Weights of a small mixture-of-experts language model, trained from scratch on English Wikipedia.
Size: 14 layers, width 128, 6.59M parameters.
Below are experts of layer 11 (counted from 0) of a mixture-of-experts language model. Rows are named router (the router's row for the expert), gate (a neuron's input weights, with its number), up (a neuron's input weights, with its number) and show model dimensions 0-63. Each number is 500 + 50 x the weight over its row's rms, rounded and kept within 0 to 999. Numbers have three digits each.
Before each expert's rows: "mostly gets" lists some tokens that are sent to it at least half of the time. This comes from a sample of Wikipedia text that the model never trained on.

# expert 1
mostly gets: " John", " Gu", " York", "ka", " Har", "é"
router:526497510537479522577518510478491570504479472473564423511572574496528469506556466504505494566485444485549493419494351504586467460447501437410469583529571571351472436526447567460432464478519501
gate24:402525507462423413574456568404475545462537420480542513611568499510489451541506504537423450471495429473479484500469533455517543434525485470533421539374399499489383511436420544490549488473534517
up24:535541469571502432520577600479484392522478504474400416405392525490510486425490404530519508580555500506522492482521513450531531493453522518568554522470559418515528415553515545515516435530462410
gate25:525517590532547540553550400466547522550489507434533456532470487485427481422483438543471634514451442522563431546488469512427562603519486436513527539499422499462502553535513447458485483459575535
up25:479540400499546542421436489491602465443518575545532473464546462575546456580569535525543544597520535505490611386549441535535478489396471489522528439479438574492455492448455546599528454513510566
gate26:529537544435554503556511546559502465479506474494484468548576507545470506564497390533512494526504436528468435527512454556408600430507455470518556489548489498491520581488553494522503487526444519
up26:477465507506572525569459553403496501456496552364505501521553505394531573486418466501548526581474416482497570537451560592586440547517389481433511455503432470439472492508487471462462467522423495
gate27:480477459494463437513572449442481440511437535506492501528474474481540496576477511513465565512396596400374552501426574487476461566501504505502546447521525541614478488491431520533540539512501470
up27:515513523425548493502441513502475421529551458431483525563463540564444538464496576580493601478430510467442497477495581481515444505421504494462467477493535496527487395425542465576529563513438565
gate28:481533570401532502539575533511449435478586526514513459523561474617394498440493428522492570555484480584503494528455557620494514511456564519545439526490482472511521595559555493510387444505496532
up28:430553565551468590583520513495432391521506508635495554451511470574522519508583558519489482517491489455531547476441458461583529499529531394492466491555484604550565512562481484539534462529448460
gate29:521476502442530472515517481515531513621455473541407431587521425543499538537501403513532483472390429572494513532433443555522526475513523462393424449517495505413452409468450550525508458496538440
up29:591455469499493548450518441512426454488366436517547506429456436591489519432535547585476428515517470510558486542551454527505493444444511453394533478557441440463506580491431505481537509508459496
gate30:464508500532546538435498534515548525532520510504497467610528457475523414425449513499489501435423439462587452441485437444577582578524469548472510554464522506415496518406551539506458420409497502
up30:448516509421444526437490539577521433546520581535488477476577471521559431481508525552446551604539448448560555457463521472633474459511473575504441430525551497469553428498487557523515495452413497
gate31:552488511527478487516488397506489594499510564521499435487529538440452433524522465497599458498485473527485477343474448491445499485454451518588470550421611570513453436498587448442518449436520467
up31:474400494481598550513445569479477392437538516519476556500541527445502505571403566509541546455539505507458537540560527423584483555434426536465537378448500506501545518437424493561524474580494572
gate32:478573566465515409576483448543497531515448583428443480507531464533549397492585492422517457536542446513535509528504513531544484599584419497508541537565518444530536478446484561533472562443453477
up32:480484550597454552511502422566496560512552451491458533491549510547502456599461539607473504524492472477540460459475451538559596422540491478400413545495547522463571437472376499496483463537400417
gate33:520490483549511447573501523485632565494521422475515460534548503497466451543522481612522502503442418458418453444529477515434541501471511417521480483584377462445557567483453433495544428576437532
up33:430501495465484481584487427479449594457489459535514531545488447502557530565514545466529476396539484540428427471518465461527410406484599437508442446404460444488496608495620518474584502440441522
gate34:519582489456466520508557477519603601432555480508485442516479445514537529567525555437488497498515481453523572475531457524552485466553547436515497545530456550478458597507612563490484405465503558
up34:439467497420534535507372495468561503522463457530488587556452485498528495531517546597444541491527520506410548666508479551550518493474402569501423477515429476477579473419418478441474440561587417
gate35:443432430462520361464510490497527488433555533567474550463541594592450509523488440576429530498486505361481444488514540543483495515515439620537505526509455491504533492514473529546458423431491544
up35:521529483511524509520466491554441507408479521445457594511440501436551522560448469453426490520464516497422437478389553493558485502491488548519411512613505481488487427459398491488517514536530427
gate36:520580497411504508494520456533608453425540584439570565559521530474515423500429515544551490485592389512500575419517505425548513511460448458509513561519531504519495636501534493432534533532509518
up36:470542452533542454493526488545377503459427459504508416469506589426534382469546554582466572472479538534525420571441477522534454476527460436562523577471476461511470520443481485499448415484495569
gate37:501549425479450585536469551541544452553465444480439445514499536463531576491508472503573433558542497478463497517474479461506440459472438470544482506498545549444586430472457564529544539517512518
up37:527475550471562630509544415499605514478392421479452504552517554487500631513447547529518551456460489466521465599506513436509404536485492552550472472540510468465501534532563450525506462505480478
gate38:540565385460535545508439487482585408549525511507428519500489444515490599425601547516490567490540472472561536496563542505485501478604411582531542531572524450525512574549511477479532539580487506
up38:506494494497567438485598464500461529430577512518525552444516495494487541482477419568473545498530563462513557479435450520476509637551499421488574454421479492509477525539563498515422484429510517
gate39:461463558547450469493545437460517500565498495504411579488492486413517516539590480600507579554501525486570430489387562403476518393511519484474557525504503445503454580503525415512480462418548432
up39:554472498365642503487617503533548538466435422487534426522535540615468486459516504455493473396478458496468552476467539532554553528550502467502437566516573468486514510583480517473553490506546445
gate40:464410516598444468496473536518545584635586448469466470512449487490426513469505496501498503455517426522579410484536490542435551544494572518468468435499527512492447426518396591529573489534398490
up40:425500532498483536508432530541566545425541596465442516443468479488460505590458520487510431599492502417509544518466446454513577501527546446562516501468589511506451405516494474519616570479516587
gate41:518557375467425508468473526457518473419418524459499516516589543548547549526527573523503474527492477559524609434457386545502484481496494595543443488500521446462428555537517507456559549431460548
up41:461508474559437501571458495420487481524554459477446498543496442534607468503452489563502526551559493408505431486534527539528513576530480555632465481557504523535517435480555443503501493511390471
gate42:502500506393451517564415499470544532520571452454471437439594532411494401551450538516530454497332468444503515476489503468501471464478480442544467435469584507529429482504430425544514488512509481
up42:574503540499516507500494515536478590423419421434465558484435512551542547577471517534513471478520518461529410489470502544490550542524548611533547515587521520469521362474529609491542440453436464
gate43:554486565539503636436472562430471494516441468525503559446515530474462528469527596532571463507542315542494590511444461542545456441591460520481447493508530498475451511456555468523413568470471534
up43:509517502532515464470478565545546492534588491477540504501539534497432399527573481515490528450438424438527492539511446409452579508476464550515487503532523381483486580446465501509436451581539518
gate44:531538493456622556457539503489450424441467547437559412517418451519511568591510469430442487559379498484497485489446474531426443524479466457488472559512476585503509618550557585456515499524361541
up44:411493401482470510523535463580522470488488502388469432558490549479439555477454547537448466519452578535541554498590547437530537521474483446459445404441453453526591487596556360574470556418528504
gate45:537542493562425452486597463511515525510515490424555482475537482534558500477549525544542442550441495551474378495446494528655532437559563517472517457468499421485512511498459468436399421489486437
up45:588484543533518436532557491578457449525473525425512435461573584594478571525493594434595428500586486462424531523456556512480524452498451447533677506487433482564572515476506456572518611525553443
gate46:493551488426480555517608511574499480412503396529525475499523482510531544479499498458520504549558614454489617523444505517462440513510515525615478495604541568579417424545516495540458471370487534
up46:522396509441435467501533466512462484528405594493394584514502436515437450478496519522541446579464469470434543503580483439479556439571510431475505538497539442458590501466417548442501602502507530
gate47:519498507482404467562444410620456458579583433515613471450512537490516418482512585532436484420486456556501428424459549430389470495524505528578436483530577571501458575492574552462566407444500528
up47:495540549428447624480455424477552474565479431419496394443377494425596517519611508522593539513452500537504500561514614522559440430539457500488555523386544507414536475517540460518455540449475430
gate48:509479487509577411494531478494453442493544510456479525545588501397501445505515537434613434553561476545484435454496445533549430515393524519606453532478546448501554609453445510517507433442450463
up48:501487537527466483529447490465530415417527542461537496446358471556499466488536452464467423544451473557473496557553549543498446410468546456554364507422471539534485485553449489513511554508478514
gate49:470500572448412529551472504475422531628502588512540457520514529514498395457396507540510491547474487589505545595418379533526617497511415557470452476488542515417502486489546549468460595520512436
up49:498476492452500480593517505487557549471596540563385544417556457527529565486540535443551457500598433475458442473566487468526444470431535534422460567486423408458461500498504514484535510519459526
gate50:452424522533524481492450497490416429578531483515407482544477437457544432514574602518473420490530458565517538465545461554642439445478537460498517591539517469466447498441506501501432463471583469
up50:506447504585497554494484482383533545503536487492519492605587579536625423483491489453515603499512480490504524462464598488534471520529400604560426458533504462547486528493482451333565488504450473
gate51:563497535497509548526481554609464523509529618482537558501503602482512505491452485429535395509479504536534599596490480462473451482572486452429399495516525484533439576491477420515497485526483638
up51:483450599504448487443495488493529524522497495523588533472507452502442536480394456487487469510482482524474539462487568479470428443516469520520472498443417432544583623530480528522467446521543523
gate52:522485560444509490583510532526607529472512567400457465504502566581574454525514524543501453525493505495474497609518574531422528452459468526662486525407570513524489432499523454553482564478526534
up52:502522445493484386515471448541495540459478535546503510471537477520481480494552527508507483542440408563550487457448447437524532624567479387461458467440414512456523495541502558476473530479578455
gate53:444543465596519477529601489436447424589587460491542492430501465473472394459435465612524449578499465433536513482541489545565561500502452501536466488497440524534466458457523575539497454449457528
up53:434485468553590423440418484507466524377478587593476542421498523598533501489403460519486414512444474473531549487505479523518537581522561507477504440424549492560546542430427553503563494472465588
gate54:541443545466471452479556540510490487535401582542618489583404486467466450586532524454435491580450489446467453522456490430401493495467476526435511569587480541526423452466452555505528495478560466
up54:502490439444541456447578521469579481624452502541543468515485520662535527463581593531512506456464557465516509510511523471385516449558437440592532533591508437526528527500504430505522483485442539
gate55:472483499543459481420628463469530444535483520512523545523504477499537538497468508480571473613615596461545508431523411504557584430496515545562454499478456495446492538526435585496418402507511506
up55:484482579578521493583528455493491528561505451488507494469600507446500486494474505432507458435541515443503511512534513522472518473459511508496465576501488458438497508536544543557480509392580565
gate56:571523471532558421515542424485544534511475570440542391448553524499500594422502537473532465478557530556453489551646508456477523463457561490609543506541484570454486572548568516481488524484482416
up56:497536439493472474483551465391534487506508497491478450488571484499469491429529444479523489476576470466491447512452585513471509596506469499500407428491491530478507500552498468593499476502597474
gate57:523579533401499565486449501408556559390413476488499543478496476427554455490513540547453510485531455472490647483460534581502432478555551410488449481472543557528491477437514501465413481491559519
up57:535494451510477439465551528486541470407414428545490470426539431475429488519527571519523512586597621551474598439467450518446597470461507504419650491466488494583451558433489403559494468468445533
gate58:503536489437465437556447504470541507517492513489433426428481459594425430459466453524509442598548496418624481488554464458431511472445485431516514470519482397456510511569473571449513525456496563
up58:505530529534553464452474539492577529489506553357484429481550509530481497393510501422518417508487488631482441521558527611552522513439522608455514493513486414487505604613507530422499519449519596
gate59:481513501533439588499558557487501540410480417581481485510525459424536533485463481515521516514509458472579508468532489498514473441417538537624481457431516557601465421544514411422488633533408557
up59:516464625455497502470558520461566586427537554563488517452410435491529441388588502494486579465492551491484499515458511472501526459497535487495448473484604469460507550537427463528496537585430518
gate60:490511480487512491543501556522506498384512448590558509604475561577465471455550525476460498523446462410530524556520453655531573485549495522507514540579520484487530612531544519539523481516536558
up60:544469535546419429482478499479444533400493535469407466435470528498545506449531550489487432552556485517455485494605534538502473463555519479479505581481453542523603500559489523557549614592467482
gate61:478577457475516474489351427489456436553480536440588537509461523424532428587599539543483497511427427446503430373529489478454570440517489516446435489547463572574518483437450556483497515533473524
up61:531461497539508559592472403528449520478601532455495468483518554466491498547461543504606469489503573484489539438492535404473414406505520474496487439525541585501507537515582581499517495458439497
gate62:478515499548530448488400522543467536424505473502528557475469429435494464474494488526533582579506493576438492429529536494487487548393485465556491509433489491467453480545523450499504638612536507
up62:515404449503539411575492498493567390521491471489480556449479474536482549434565445571413482539493507526425451555475550450518563487519481522581408458533507462514532419515543464506568564488482428
gate63:545538566502511460560436513437438411434516508441543557440484468468476459514588479535456572480505492517555502457446444529418390544476484547503574529492505512392492533570462496501453485523354507
up63:483521540460468490553533480517469400508472514452514632408485433463462477491461526556512511490506543488474532535380481529528522442455449542545526523558482530546484673531485381511504430484436508
gate64:505590489457460435499461554457597487484476499484459462470447466486536501385503484491462615493472538482512430519463521510506509494420473457474477535499454489499422528488489544531586503523411586
up64:429507521513502336470499462554513494552514599512564513525462493502505472503484542436461498416556468486393533554458505573475565477516497552458467525425529489482558449498544462407462456479479468
gate65:520513506470479555452516463475573537568442461406422450420525587487567467464450524528412567558494460544509532555511403506497460532504554490407514448475524486429441529467606406454427471453482465
up65:492409489500510497411481511530513493517510550566588493512470458528489420486479546523459462458520489508521498502524448478428508517563577446515470460378583568482543603476551462586459588536491481
gate66:512522549499548514479429533501529438502578539548565471561486517506501423596532515533397539459590432505553391534432495450450601530551479492443499513434495444534569519542491494575545491474566505
up66:467497441494490448513530450470523505454439536477514509519589593497472561525405531553516479654583479523446395503498465441475505489531483462538503503589464404475465534479503524443522520466471427
gate67:484484440492523533553461489656466469460452566622475461502412480527433467556512539498491439508508552531463479479459438540532504492560498546435480542438520531525429569563531497471530485475580450
up67:504515522457548545494488534467420478416531445505504538481456472546487467445503568532523513463606494526491458513416474557506450419492385564528527390489438530601435480365507475563465521570485433
gate68:476566523489493439511551485435511466441465449459491462515436466552566568516507573566555537573490481565542560530515385539553492441484509441374500435484488599484389475417510540518484521403476487
up68:542434483508445389427545363472394512541595468499530562526453473497439521478518536529524504445403576494534511457484499576617470409516508449537436557477549495497495486569484516503467519586548543
gate69:397466556484517453533443453572473564469550480562480461572518462482512511530510488479512513480505377620564466474508564490467546461466508492407558529497506510454604569464452451558421539619473408
up69:548500433515516381511475576487536493486450397541521386552508455504515453462540500523590547501394524485490555465555440534532529468385466539529580498418460475482456461533541508456519489450438523
gate70:588592487386510515486520477390617511523499524441429494585473528530504505474478454530526469505516410583523507524432492512481542417510413566522456501506499511525463528485543500527433420458495432
up70:524478525402474579505499536539509483524502463504516477506435594559456446506481498558582448513463480529533492523535556462643448446493465458486542585493520516492507646477525487442437439517478474
gate71:483501554559547466513528579526435435490460534528502508417422524533421493537484484474575514452532502522550552555465520378562564548419518521511593540476461450549466516462425459559537489439488503
up71:476496490483469484466488498526470543429562496522503513444583568545562520524512525481434435459506367456522510459456504593526589425609472558450405492524508491475458466482556456524480417511560512
gate72:503557425472515457602464448465477446474557536522504556522544424473496497399459430487544556479402419570582512474502544462551498576456473471545443433502506451444560491535580507459441513512498517
up72:532512559516518551502513565571441471392456524515502522578513502512536454469451505476512461506439450457524479604482561456508460431552540473538509560436447517547473443567540427521446633475504468
gate73:483493429498546484469463455486572530510504544474517525518510496466600373608528471462444523478471536490540458486505419482476508610500554535512469538483492561546412604507586500495634541491503575
up73:406540531487456488566493420485458470478492473409475535519482481512539513503566453470528568539493540506577470535499482605477480544472550401371434469561610507479435465472430492549495493484474580
gate74:577487543574526552531503540518421448538449528478491417460495515466572437528508503430441410536463515466521625546538419458556506550529555478532411446467435610456427553467545479515475513481450569
up74:488541541501462509513485419495485508479528508472542435629464539439538505483490519563506544498429444506491422562557489561442412556506520436465550487455530480556536503587473475455560540565547552
gate75:411476491489487514378473426495544458521574393520533482452590485467501452451533490571570535379534501486547443412428568442445414540500471474460486431485522473455507521430454458561453565510487518
up75:405555432561518455549599448500582505452545484498466457419420502484504499509496479566547480509493534490418478500554418556463501443421482462498587510525499432521507508474549500560512411396540372
gate76:470541578512451508523468512500530660456503413405491477507583417537441423457381528480544516547513539477517513484465459453477529524409583496518513466525492428450422505524482531564455425557527524
up76:594499588558558490499582455560596499550559475529588525456495522498530363465467460507466536454572530406426467465486532428423501510443459511443471490553546507453475515530554518560512498585570360
gate77:452455507447472594507413444455491504517526498453527507532552535563488498473466554576455449519467458566579484532446444535459451520375487466444465516445510625540586655418556529594541582537513529
up77:486493489455516399523460513535479471488450579526567493527411493509515557509420551513485495492471533492631528499531503469454587448400438494488564498488488519530531595488439452516542509471496570
gate78:557472511418407437510569458553561543511493562357595554568521483433471474504468452528452546512448486524615463579504471451542569491476501509457413472453464513482444605509553450556499478495557554
up78:451500411549459466508645462471515482471535501577472540547458543496508573549522554516396531504523558523466577487442369549612550487436551529530538374497520462475490553510482427497521433527542483
gate79:448439524444479561522530482488510512480528520488489470519518494497490417393557428581581561563452482505429480547490470450523322544452500535534586599453567483519554595591524511482458509404575535
up79:522475579487497578494400485485517542487528436493474528537469536479490482522538512500443416440562508489425526574445571441540474529532605588549536476467484539455440495525576409624516450570542607
gate80:453505503472384560523423574494426538498563525456459480546491453516473462424573537554458434455574502538531579477512519442490577455598481464537551585568463515467567461398462434492517499428542529
up80:528534537534539497481521549545500625514562441493479480424521548564499574487502502415425506490437549461441498585454474469504443520440529507439457510564489507511585504528526470474523477449570382
gate81:475522451590513479577472465379391473546533542521486460533442518541538553498449506486488522480540544507503547549475478498447448487398522484547468483541475546539499493509473499531493574532533513
up81:565458469443400509502492532480467452496533577490486567606473480573448555431417535498596512485451531496590542545608451524499558586434447383475506544519470480458507591497541511395496497541502550
gate82:548474464483557463434484562473515426477430517482543548586501523532456526440504575469468534497564581425464525526539507507510459478436498433572556354416511483585467456475494465468376517428482467
up82:547478506526507553495465389416367537507465574494497505529447559483527562472589549470504442406457418503510512457541500491488503511500548424403481449585588501525478550599434505544526511579444417
gate83:516433533496520466525537452461595534514505553548494498481584505651622491439443504438501436518496504518472496426455533519596485574495481502467415529461471570518547544447493537499468518555558469
up83:557454496461507538604492437520441511542501561564451467465502487410513466492418492529466388564478538425522522487463469349557448493460516482482506547419462513551519639483537533449599475481535625
gate84:501518466537476473424448465511486468523458510525448442457578490503469454579465496489562490468536520612564593475432563492511476518449501537554444409459404485469504602489428550474544481470436568
up84:463490550415459545463459587498605505465436465557571493520487525496513624517520534487529475460416593565495429409497471449437486581549522469499503431602505490584564425515523467461482456464563497
gate85:477523443523515489529516465461541428451511454616547518479471574411585426482583430519515520417519547512512451395437519381518551510509465492417480469431498487430536506475503517455507434598542528
up85:413521485455502479497486423452515478393412546563469540617485520515506539578519510459508599466515484574543505490480570543380528550472482513583458491611508531499479536541534547409483509552493438
gate86:475526569411484525528565537462515451483464485492474502569358570464567474500643525507520474522555504513559487545440517470560560579464497478493493435618431547575528508512493433605478583562524553
up86:452446462557542518522444416552497475440528569489544476529486459505526432554469559521499627545473496422517542440528487485432557475589558533500496484502397541553507453562528613448550478498412494
gate87:520567551531608523513440504556575549519553479406504425570513528496532556484478475516539574542491416391528540466549353486562519473459459521534535595530447453511459541506481536548491524459461492
up87:411515518520409351435471481470413498527435498482466543572472494471453564549502617473560456503488491508438476521494584457456527442556437511433563508484505558503484485514485576511555515463506549
gate88:453480496460434481532519519448543417461528467475468474511524481517503581445550435447492460510553511473513578435476481509545430561459532466517560502554507573514548483540494472594535533586523572
up88:415515582428510494458579482400488487474560463565545428591518507494497472445531466540408525532581467432439504525481507483438611508472555445444491526496541596451590612471562469498546499512552568
gate89:508507468534535476500476463477487471477407474471440536481553478523476605552563532540506406522439441586455450465466494550479516506484526521559520438570547474509464481478617510510616498534450487
up89:513520371465530493577537528491513491517388546497459400557471489498507486460451527457459516515369445512452496480488461397543440510486489521528528545464548534446515542447539492557456512531445478
gate90:489488574521511449612478463517449502475521541523459462572571418530561484523512492487558529457502505458538538548533501477490507477440549481540606525483537486481551529512427433570423580531462531
up90:549562548508527502563494495512502548511468496457485474496507541464533509555441432508451412488499399532516448386503648478462504455506499494464478479499591520507433564472443540444481589451483573
gate91:520569573516439513555436518485411542470463427474517467485519546424477432553489483492484475503463475563543477498462437440586531501499607627509481471542482564550458473524475482472501517587494425
up91:474417536470552457530462544483439513542500497473549525451361414534600524488525484457403516517538558423464502515538590558411510533513500439416518378396475479543569568558557576560518470444469539
gate92:473537507502427566502511492480565468495607451543456404545507428490522479465447474519448537572566426601567488523563539558616472439518479441382556486424529464400510573476428431561499441462507486
up92:478493615458451504514518477482512536495565487539531514479502505492480469482471577488591500462472452496423476538530506566512406531467520451385519546458487559534542557544650557457584546479490573
gate93:558503566475533527489418620571559492501547506562456541450486521491524411520511505535533509496544430555450443531475450485550521420461480541500519455497405572458447562469483507542487470546595460
up93:567441436526484489528561473482465443482582468515533543453481574408485581429441511516482457503414510446564506467456444411588477490485440533481475510442481489565434528684543463432511549487526502
gate94:537473493555424614556570566472581518487547495499527504489395522442498477460516495542493437476623473526512566527629396428457428569503518535470495507479498584498505603503532496482514508579576541
up94:516430466456563577552496505529636599518520534559515522416498555488496483566396488488519536484430506516530459485494492513446543538543445479481474441418535469565585591586522504502546434483503464
gate95:452521483480546568504521501510460582520443470438564579419528445449472587528488462518454515542453434540424525476482494553531469451552614462555518441523503594507493557602524496432454504562475531
up95:460489601523523550425492525544452475585500413440475510495532580449435525559492428514411565474461519471475426482497595456554570531397482508477555534536497489545588528534499533525515499516519483
gate96:568514480480422515568481475464447488556531455478466443489607547531579462477506572541590493524465469476466464438441439570487485398405513483550424410532518505436448423460535551400484448447503558
up96:508399516497479485473492560540511546523515474507505505420462419519560471414518549535422480445483483486479506537548510488510520415491573494504520439448426502469448409449492483555453499457551419
gate97:454540546438496471482540485471488622467507456401464466480523563533573495592519445490529559473519552535604427540464535562573494533452553524514473577480506442487513433562485537485451480509594572
up97:489417530581510493462496442442487503493524405453389517505442529518519524526514597457506540562471553502512487476474510539565475536509534578485427493527513479519525597587609470440430491499514467
gate98:506471600494477511501540468456499506583522510415518516417583598549521465526580528605554468514464615553511500553463515518610447519489454563482515526545483448547496522516560556529524593550475457
up98:524619569586483482491461506517489494350499493478499511451480519461471482493488537592605553551589443616508454463524486455398543407435562547500492509525521505545389504528524474521493496506557459
gate99:500462438443608393515502479587518548559519510466534419558527526550581454541577458468569449496480487525605469442497435489540470533510461496516416509434579531529442411523445498507440535453496463
up99:471504614467449493483485455495525564481534534541400487571479485428499445470461569492561494497510531539470503574499422451438473472479454459557472615382552576501490327465504588437503507471595499
gate100:476489587505516511525475501492503608558554468475516523593517443536583509515545488544499445517541474471528538548557502598445501518521446446453391444473553510420467494455419548506495595533495491
up100:575488454518521499423525460471527464563490502523444619435518485492474480408498595466526513481458527481436482493524491571428529456565556495489634505520458532586488492343546453506483517497484542
gate101:381549493513491513473526457559507518547557528397493447587532460565538466524504461404568618442416444466495523516426427478495443569486514470555394471507463524414507586471550540547417508513552475
up101:413454485480526420510511437449477553509577584582512536639567470472493469445440445476468523516557533495438444503455592489554496549510480542489427524432459619609564482475509460519580498529542438
gate102:450530538589511615487537631504540499484514473547553467498514531398562584443496556407517492568520379463492486550518447423524493452514504487422452537482426454450475553461521510514488557496444506
up102:449488444506420472510539460477446556454460509529506522425487534469507460459479540451528577499466507508476633490519446514532546484546453487460505540547574412598467537432491444453479494484473571
gate103:570466524480536533523415601450527512511478521467489461642427466469467466511493472470539431524506446497466526615481540545455550575536506503454451444452427483388547453533556540507532485444571435
up103:513505453500447464448428475511421581541412564527494583439508525470680478423445521522427450496490474512505438406494499494551523496521556477455490542514545570593500551476525450514463445510528500
gate104:472432449501499496559554414437503546414572485463506526503550445553505550412404521552525474462494453515467455406446511582429438506487537567543454419546493522474472516514453466469462463516601466
up104:575577560595446593460457590531493485495533554542360463491418506474552492604536426481480549518450566457442514530503532454533443477507447492483548437445500452555531522442540470534458543493488517
gate105:580534430527393502467432553514475456417505498482384527492533496438469539477530549441451469481496467547592595492574338515587496561546454554496532529527552455460427452476437532427472533558502549
up105:470513513531522492550540462562546501456511508470489430589472550452547372543552470506483512571480537459512553466594531481481428514458570516536540601488507421554531513497547516500539404495430486
gate106:474454569510515399512595489576602470508447507476592520494540530487510428465532495440576492444500530548492397498481506492486549408456483450479461472483556472435464583484565518577466483520544446
up106:496524433488501493550575417504523505523525481510447494432524616532541468465557496591559389484449495404444564514480559455549501528547582433565492425563478459493527553490508390522525512563518508
gate107:558504588530461449520380417521571509505544499613458509548456581583522482537466513511587411528523462548497556431433567505452415436529488475561438428463523507467567534512535473454483595594442461
up107:462552438485473488501493464483418460544512401413445478451510584543469576522349516516471444503449536500465475466533567381533550557484582465550446469540527499543571465572421532438554493553445448
gate108:515552520526529506436471455512483525547505518505449413449486514512502536469601495470465457542437507537533389471582549522469518504555467426455404462538623483519559433547459500428476462560588422
up108:472502549578555457513478478574316398513481570543508430449392433482439519611429426448518495499481452476460578493467521434500401483488535517460532462472455471578529483500495430449489509511510498
gate109:499496583518457466509461543422498510588631588458404448574577495516414533519574525522546523535556451484605515599531469440460550436470530415516540471501482498486464551466476535450436558528589419
up109:526554507480556482540461550504537450487523553466379629531444478488472480427429500609505515538435492524515530426518504495441503493425421485550564542416499486563570511397498448508537527535524554
gate110:503487489434517452494493514406457478463410614499507595489425528494544555639312474498501547513491497514531462552516483505556468414515561435517625411371502482499548476439441518481517525499470531
up110:473523409413517512592518489364455526473388514461541456587525623463474565528482444536476563483480508399525526478547485531515534492407470493557513441462515511481565586462498447417479563486500617
gate111:403501532488489586473410555502493541579480547563453547486534476456512576501461468498449493523600568492596468542471545454494511557570435555558525503578473460496527550473404545619475571542509523
up111:487508456450430457479460565492517454631448551449521546633523446443493467414528524501518515491476478396506467590475538520566511515506495420479409479524450551417472376478445538544422438555521469
gate112:444480451580563577586516545464423478516538506376602410570416487471561547540514476498537547468468459548591450450553560455530546470517362517481510472509502495436468445570532430528499518488544502
up112:528450438464489445467523402536525537468531530538584465575431518512543496518446495552452494488443510426501511512494557522478484524480416526531497493514427552656557539515438530478604551445440556
gate113:525516487584359453506539474568452428555516454578525488433444457603459509462594450533476451513577556460432550572496486501508517455559475483559573560510473452481479555514461507565563536524423506
up113:513447537389428531563543574454605507508521537512481492544527537425488490450524458592504520501498507543496524474379449457468625455589480578460558443370511531448491439515499500578462491480503503
gate114:539586522444349541510512549479434508517551515582531363509489493361541545535538522522545450537566496509580467467457487527484502511466441506439509515596508482453563530471426546543492482508436390
up114:454440505462410615485409449426555495477468591540535458497532470481575504491495477464531434470566460503526484450507587481505538400559462453489432541475492539479435535464463476520538584506472488
gate115:494516558443487531594564512467537553437494478479450419474535502436443510457514502593543478538503516476528545573491446480559487483511507546563549467522457463481504503557502604631567430572576470
up115:505457505415524468482540511472550549621454489493525415469452456438475375407590471469477483480493550519571480541537497419515544500503550539490520612490450516450474406443535464493490468473503461
gate116:496477410546464502400553387479490519552577477603525516417572485464448514463553549417450504487499454461436602405530415548433484452541504481456456449438420502539538618492502521459490495492525528
up116:441547478531543474551478484523485430600393473471540529521538489377480522505575433482488542476479522606427581506515434542497570471402540465527500431496512434504492454454579463421556516576544487
gate117:542526522556437411475542470381556534479596391483500527575450524447466494541445495457472470590595618575552466555496521514535375517539473498464513471485543568442478512515467563476543544466531577
up117:432537614438542611499457523486500473538417533431511466549486526445424494507548514476586544568462471473398451448503449482611430469516520444466466612445587463461525464512569598483516511469554429
gate118:497454469424440436549532478540435485403585596490514530491552570581492422545581532533554476483508493454565566453492462524514573415493492619533414554508510457538557610494480540465583596455454468
up118:455527477518515506537487477453543486466446479497413496463593499545546504523464533453451464420443502530545434402451552521520571590486450518480473432458517408531505424562473574549562490507505475
gate119:572503491490423462591477463524489539374574551487534537431536475536549427520437507437505513507540536423514566482484457543540498465507586548529537485458523466522512540535555569379553518430415506
up119:514519499479563515482463461519474511477459553544470552554524542490472649650473462500557510553490538519495570534515494515408564534507445467539513541531508477479447418572462391404467567444504543
gate120:399476509367520543561443488471584472545495561533580521449448522512521498424552510524533557570447513496517584482545545570487534540495489452538403524556554484472513542571535435501595512506513468
up120:580528453479497467458506577586515524509474482530520465452553509371475485518570440557498496630533570431521453428440550439537533521500530516441593503494486561457524485521439563510538452620493483
gate121:561496525442494511582561434486552485391512534548547480388530498547500542435527462565473476519449466452481566467574361499517500483622564565523481522450509594485543546489548438432467561459524547
up121:543504566472459562579573503533478483559583513500429452519586473459527524495478465473536458543521572465479488396493453502474470459478455543494456477473516562407496516534526498512465472461588460
gate122:549462475477453406441392552538448507494518515569433505500475547500490495495534493499483556534534539519505519485526522561452523391538574475489517477558549533562437418510384501524593599524435380
up122:551493481499487587587444531534554463450535422480461526512472567464540449481493448434510416497510460493522572485474437514519549400529521553431540545425505504479479413485514497510439488453454545
gate123:519381413534459535479379501455431537483477475386488547512447464484482480542416479570429509490500546505604538426527509578543485533460517442447540524424570465458463467495431574459543501541441508
up123:540435529519565507557493477501521551536466592495593667491444440474453528519476479515562535529472510467529477588549491515375554545572480503479511493541381478494560547592571432474578459483469485
gate124:455525514512485562376526480595519483606510559473508493533508572492498581559463513500552463546503549436493444588543533551510407498539497496520527534603609456455518488599532464521530478522561483
up124:466510516590513553462393523511440516438514458569464499512505469462498418530565439525435453562587585485533490495538551446443528609477420499517492509480475422507522538490557507504519461488445512
gate125:499412555513411529439443509354478499481448426550513561525498538459470484486486525460498497549560483572501504496454516482644503582538504504461556574617474422483446512527504521601488581479508565
up125:522458454542508458465523467489639495466484531500489530551507483557521459506447505450503550571504503403488441521525513571463524490425468539434490514527581472464594490493556507574427423468432449